config.toml
n_layer = 13
d_model = 192
routed_scale = 1.5
norm_eps = 1e-06
rope_base = 10000.0
init_std_up = 0.0317
init_std_down = 0.0
optimizer = "muon"
beta1 = 0.93
lr_head = 0.00677
grad_clip = 1.0
final_lr_fraction = 0.05
Below are experts of layer 3 (counted from 0) of a mixture-of-experts language model. Rows are named router (the router's row for the expert) and show model dimensions 0-191. Each number is 200 + 30 x the weight over its row's rms, rounded and kept within 0 to 999.
Before each expert's rows: "gets" lists some tokens that make up at least twice as much of what it gets as of all text; "mostly gets" lists some tokens that are sent to it at least half of the time. This comes from a sample of Wikipedia text that the model never trained on. Tokens count by the router's weight.

# expert 15
gets: ",", "),", "\",", ".,", " ,", ",\""
mostly gets: ",", "\",", ".,", "),", ",\"", " ,"
router,180,233,155,202,211,193,234,198,197,153,202,232,191,166,228,180,212,254,191,183,226,195,216,226,196,201,200,224,209,163,185,164,218,252,206,196,234,176,196,197,141,199,241,170,184,162,207,218,182,204,197,197,171,190,170,170,213,202,271,181,184,196,165,212,236,195,165,229,210,246,151,165,195,188,225,173,209,204,211,211,156,232,186,140,178,193,143,235,183,239,203,190,216,250,198,196,177,190,177,191,193,231,228,186,202,248,201,211,129,174,163,153,159,201,199,185,227,200,175,198,175,173,224,187,174,192,219,176,216,221,214,167,184,183,228,268,154,192,152,136,156,241,180,177,184,193,221,190,228,245,241,183,207,189,168,267,136,202,185,186,212,218,196,218,100,191,230,157,207,177,183,222,207,195,179,171,281,205,269,190,196,150,189,163,199,199,289,195,220,253,226,196

# expert 30
gets: "-", " different", " non", " post", " trans", " un"
mostly gets: " different", " non", " re", " con", " def", "-"
router,166,256,163,215,266,168,207,174,192,164,160,208,199,163,198,200,184,185,209,145,231,152,196,178,242,236,185,213,234,240,218,171,194,232,257,219,196,200,199,187,110,195,187,192,130,146,149,242,200,210,140,184,202,203,198,179,254,233,239,213,216,182,169,224,253,191,167,178,218,184,173,211,181,224,155,203,169,203,216,253,190,202,234,165,230,177,168,211,217,153,139,220,238,178,243,156,214,159,220,206,227,274,246,194,175,198,199,228,193,200,146,175,163,179,203,189,238,217,153,229,209,138,229,202,181,214,244,261,213,231,222,207,174,190,181,244,203,188,176,192,210,248,215,185,188,197,208,194,256,231,239,187,205,218,215,236,162,227,185,212,205,214,197,170,149,165,235,171,188,210,142,193,221,189,162,230,234,183,190,218,203,160,183,199,180,204,205,164,195,227,185,240

# expert 63
gets: ",", " ", "is", "8", "ra", "ius"
mostly gets: " Wales", "ali", " Sweden", "ä", " Jersey", "anda"
router,227,191,161,237,223,190,210,200,222,176,162,215,222,190,206,167,169,197,209,169,241,196,188,188,234,257,242,232,215,218,218,156,189,247,256,234,151,166,234,187,194,212,221,209,155,175,193,211,180,233,182,171,186,230,231,174,264,213,238,187,225,200,175,242,255,210,214,215,231,212,153,191,177,213,209,151,186,211,156,234,180,220,198,131,213,174,161,225,187,228,184,200,205,211,213,205,198,135,201,171,221,212,242,184,177,240,211,245,135,227,170,148,156,204,176,204,231,234,165,238,213,176,244,243,171,165,229,228,238,225,237,155,162,180,219,210,188,226,163,197,185,253,191,203,224,196,276,162,229,216,211,174,204,197,211,234,152,195,178,191,219,216,187,235,159,188,227,156,182,185,145,231,225,209,167,187,247,222,235,243,205,166,171,181,157,159,220,151,216,250,226,251

# expert 17
gets: "10", "11", "12", "13", "14", "15"
mostly gets: "10", "25", "18", "12", "11", "24"
router,238,230,182,218,200,160,206,223,206,190,199,256,231,202,247,213,119,220,214,158,208,208,170,178,195,230,217,203,198,178,176,196,151,225,240,241,212,164,189,202,188,201,225,169,203,216,197,222,175,266,186,177,212,194,210,149,221,183,255,180,228,198,159,212,233,180,195,167,252,197,151,191,178,198,215,216,190,211,245,244,164,219,198,156,225,143,165,221,167,248,188,196,207,258,201,208,217,163,197,193,217,240,231,181,168,232,234,242,212,231,157,149,179,206,199,192,235,237,200,249,240,158,204,231,154,246,248,187,261,209,208,179,181,243,213,255,159,238,176,195,223,219,186,185,207,204,265,205,226,237,210,162,256,204,192,229,189,220,213,233,201,247,197,147,173,224,257,176,178,186,146,203,254,202,179,179,235,234,230,237,221,187,170,192,150,179,233,143,199,227,198,238

# expert 5
gets: "201", "200", "202", "199", "198", "197"
mostly gets: "201", "200", "202", "199", "198", "197"
router,206,236,161,254,245,193,212,202,203,172,192,263,239,207,235,187,167,213,175,181,195,143,255,196,205,223,211,217,186,202,191,165,179,216,197,212,176,156,214,177,204,199,223,194,164,176,243,215,143,219,188,207,183,192,269,174,247,156,204,157,266,198,213,236,208,209,235,164,188,207,187,189,179,232,173,218,143,206,175,252,177,227,194,197,204,184,122,198,208,224,196,198,235,251,228,200,180,188,149,210,190,235,220,187,167,216,223,233,137,171,182,162,184,188,152,247,252,218,209,221,201,192,193,233,122,155,262,175,236,224,217,188,175,202,196,177,190,180,167,165,193,232,199,223,227,200,240,204,228,210,207,169,260,238,179,215,204,256,180,250,214,213,236,178,174,181,226,177,201,143,174,211,239,213,156,189,265,236,228,226,188,152,194,197,199,171,229,158,227,253,209,229

# expert 31
gets: ".", ".\n\n", ").", " but", "\".", ".\n"
mostly gets: ".", ").", " but", ".\n\n", " .", "\"."
router,232,195,163,243,229,187,251,209,200,168,190,206,198,201,200,206,145,226,197,196,253,162,229,240,203,201,194,188,266,179,199,185,185,227,212,215,203,198,239,191,199,171,228,194,172,188,189,219,139,214,181,205,220,215,175,172,230,187,226,227,254,238,194,201,221,249,183,186,206,242,157,174,192,190,194,191,187,185,189,242,177,243,153,173,198,193,194,205,199,196,171,205,219,201,245,193,249,196,243,237,248,219,210,198,179,245,220,269,191,209,146,143,185,241,207,207,220,204,152,243,184,192,179,292,226,200,224,161,213,236,276,214,178,195,167,275,214,163,172,174,227,240,188,251,195,168,201,157,204,196,218,164,189,210,228,215,118,185,182,209,215,256,217,221,190,235,229,162,216,210,169,219,209,211,148,152,213,222,250,204,197,190,116,166,180,169,194,164,214,245,185,239

# expert 48
gets: "er", "in", "es", "ers", "is", "z"
mostly gets: "er", "es", "is", "ers", "in", "ist"
router,227,192,176,237,257,215,198,210,213,198,202,199,212,215,214,180,160,216,171,189,211,159,240,220,224,228,191,190,191,204,211,180,179,214,216,186,196,186,240,158,179,181,239,184,117,176,198,245,204,207,186,140,239,190,157,165,218,216,220,190,235,166,228,230,231,198,186,199,188,227,157,187,169,232,187,198,166,156,231,218,187,177,217,182,168,161,136,218,191,171,175,188,176,186,199,179,203,171,190,207,180,223,228,220,191,182,180,218,183,255,176,155,161,244,134,223,200,200,158,260,180,204,200,318,238,205,237,157,194,232,204,173,162,209,185,226,182,225,170,155,164,207,206,226,200,186,225,161,218,288,214,179,251,197,241,214,173,226,187,238,260,196,219,205,135,184,199,170,188,183,167,217,218,211,182,198,260,227,201,223,213,183,158,157,153,165,223,139,231,218,217,248

# expert 23
gets: "0", "1", "2", "3", "4", "5"
mostly gets: "6", "9", "7", "4", "2", "3"
router,226,193,179,280,239,199,216,198,220,184,179,259,213,194,206,142,183,192,199,150,226,147,218,221,278,241,193,204,234,205,241,191,198,202,230,189,210,172,202,193,158,160,242,218,182,161,173,234,139,226,143,152,189,204,187,181,223,176,196,219,223,234,173,226,232,267,181,187,228,246,137,176,189,274,212,162,210,227,221,228,134,228,188,176,189,176,158,204,230,196,178,192,208,213,184,194,237,178,223,173,209,224,218,164,165,237,196,234,202,230,195,171,157,229,172,197,207,265,168,230,168,183,223,203,210,164,197,183,208,226,231,166,165,195,207,249,182,200,153,159,174,200,201,183,194,205,198,205,221,249,224,186,249,244,187,226,204,237,218,242,210,206,190,221,207,209,260,215,209,199,161,220,200,174,160,171,232,248,237,231,216,174,120,178,198,184,244,161,221,219,229,234

# expert 0
gets: "-", ".\n\n", "\n\n", "==\n", "=", " |\n\n"
mostly gets: ".\n\n", "\n\n", "==\n", "==\n\n", " |\n\n", ")\n\n"
router,251,236,175,214,226,188,255,219,226,141,203,233,186,194,177,148,185,199,203,173,260,149,167,209,272,219,230,263,166,171,204,184,147,197,214,207,225,190,249,211,210,196,230,235,183,160,166,232,142,208,170,154,190,205,204,204,205,208,242,194,175,189,145,250,258,246,179,166,179,208,179,209,177,218,196,232,217,189,222,233,177,201,210,167,218,190,213,206,157,191,200,243,197,203,235,199,244,170,191,223,221,214,240,153,179,180,212,249,186,259,170,154,212,229,219,212,242,217,149,199,179,152,182,221,176,170,230,198,236,227,220,227,176,210,201,226,238,192,167,167,188,252,223,202,236,228,221,144,209,222,257,134,215,213,214,287,178,201,179,208,196,190,243,193,167,200,229,201,223,184,170,199,236,215,138,195,227,198,199,253,178,173,183,193,186,185,210,172,246,238,170,228

# expert 11
gets: "th", "%", " named", " Award", "7", " name"
mostly gets: "th", " named", " led", " Award", " called", "rd"
router,195,202,160,244,230,186,223,191,199,183,152,216,225,173,222,177,187,255,183,177,228,166,198,198,215,252,230,214,209,199,232,162,152,202,220,233,170,189,236,189,199,209,259,218,196,153,217,242,165,242,157,161,180,215,232,161,241,230,230,179,199,189,180,239,239,214,204,203,241,205,174,181,130,238,178,167,186,202,228,223,168,238,171,156,204,158,169,227,159,224,174,176,231,201,210,213,203,153,217,172,182,243,262,169,194,219,246,271,196,242,160,155,132,217,178,208,230,228,182,261,195,203,244,246,157,209,246,213,234,222,233,184,170,182,179,229,217,193,155,187,204,235,199,209,235,221,229,171,225,235,217,160,229,210,211,249,172,206,203,205,229,237,217,227,172,189,199,184,190,170,152,229,236,199,194,186,249,235,250,231,195,164,188,198,172,159,225,170,239,242,204,257

# expert 40
gets: " with", "ing", "ed", "'s", " under", " had"
mostly gets: "ing", " with", "ed", " under", " against", "ated"
router,181,188,176,226,226,155,177,220,219,204,214,209,214,130,236,157,197,238,190,184,234,173,192,221,239,212,218,259,197,165,221,247,189,207,247,215,180,185,246,198,207,177,197,197,180,174,229,235,207,190,216,213,187,209,211,155,200,202,256,190,204,203,199,309,252,189,178,148,262,178,190,216,188,215,185,195,191,215,225,225,134,238,203,157,192,190,194,186,211,247,177,198,183,234,180,202,234,203,200,228,204,220,241,184,192,230,194,254,181,186,223,171,143,284,226,213,259,255,193,245,195,171,209,225,226,262,201,220,191,246,200,157,160,170,202,203,181,180,180,220,211,186,261,182,191,221,218,220,206,194,217,187,219,221,210,206,154,238,230,206,198,212,218,224,175,215,248,149,152,155,183,233,188,167,162,158,215,238,214,223,225,162,161,178,176,180,238,166,255,253,161,239

# expert 16
gets: " for", " by", " from", " after", " into", " on"
mostly gets: " for", " by", " from", " after", " into", " before"
router,211,227,166,219,219,219,212,224,247,192,187,216,173,213,213,126,179,230,166,203,218,191,202,209,217,214,196,241,207,233,206,197,178,202,216,228,215,195,217,227,217,206,185,227,143,205,233,219,171,204,179,184,203,192,201,150,225,114,184,190,209,192,162,245,227,243,250,164,211,201,198,178,196,183,190,137,187,180,243,211,167,208,234,139,206,217,202,259,181,192,140,179,211,259,193,215,202,172,218,174,228,248,206,173,188,197,227,214,211,191,170,164,174,203,175,221,291,241,197,197,188,208,196,244,171,167,275,256,175,222,233,159,181,202,155,246,139,226,142,169,202,204,188,185,217,238,233,183,198,238,222,174,201,224,186,183,142,234,167,199,171,192,184,249,174,222,204,213,216,146,190,184,274,195,198,204,249,279,238,173,176,196,168,150,186,181,229,188,202,238,205,228

# expert 14
gets: " his", "'s", " their", " its", " her", " him"
mostly gets: " his", "'s", " their", " her", " its", " them"
router,195,190,180,223,182,199,209,189,215,180,177,202,180,200,248,188,170,233,180,200,263,167,199,200,248,229,219,200,161,214,202,191,195,256,234,181,200,175,235,152,168,145,223,193,185,164,215,220,181,238,175,178,206,189,216,154,233,185,230,188,228,208,191,216,242,213,174,164,220,167,147,122,179,237,159,205,172,181,223,220,166,247,227,142,169,141,202,203,188,189,183,231,231,201,209,188,237,152,228,181,213,218,254,191,176,225,221,239,139,161,181,167,177,220,184,168,267,224,215,229,216,187,233,228,176,232,233,207,216,210,263,204,160,192,114,204,174,202,191,168,204,214,233,242,221,233,215,222,218,232,232,169,223,208,207,218,208,212,228,234,201,201,241,205,167,162,234,208,210,162,159,228,224,160,185,154,213,198,278,225,218,161,155,174,141,189,223,155,220,249,203,254

# expert 53
gets: " a", " an", " A", "A", " one", " two"
mostly gets: " a", " A", " an", " one", "A", " two"
router,207,217,164,215,182,192,240,238,223,229,198,199,202,184,236,168,193,192,212,182,280,169,155,194,201,229,208,191,209,199,210,161,155,203,222,219,252,164,203,192,180,193,195,218,222,174,173,241,202,241,179,204,206,225,255,185,224,130,210,219,243,171,180,198,217,187,190,178,276,203,176,171,180,188,222,194,194,198,261,220,170,208,155,152,181,197,208,212,174,230,164,194,210,208,181,172,210,209,187,201,234,217,266,180,192,248,195,215,171,215,196,154,151,218,209,212,254,226,194,207,257,196,211,231,146,198,207,200,171,213,238,173,159,158,238,200,227,227,132,186,185,236,197,239,198,179,234,181,227,302,219,131,208,191,228,205,193,200,183,243,199,229,196,167,158,197,219,161,177,191,171,207,234,215,136,194,251,221,242,202,175,145,193,205,164,130,223,125,194,223,235,225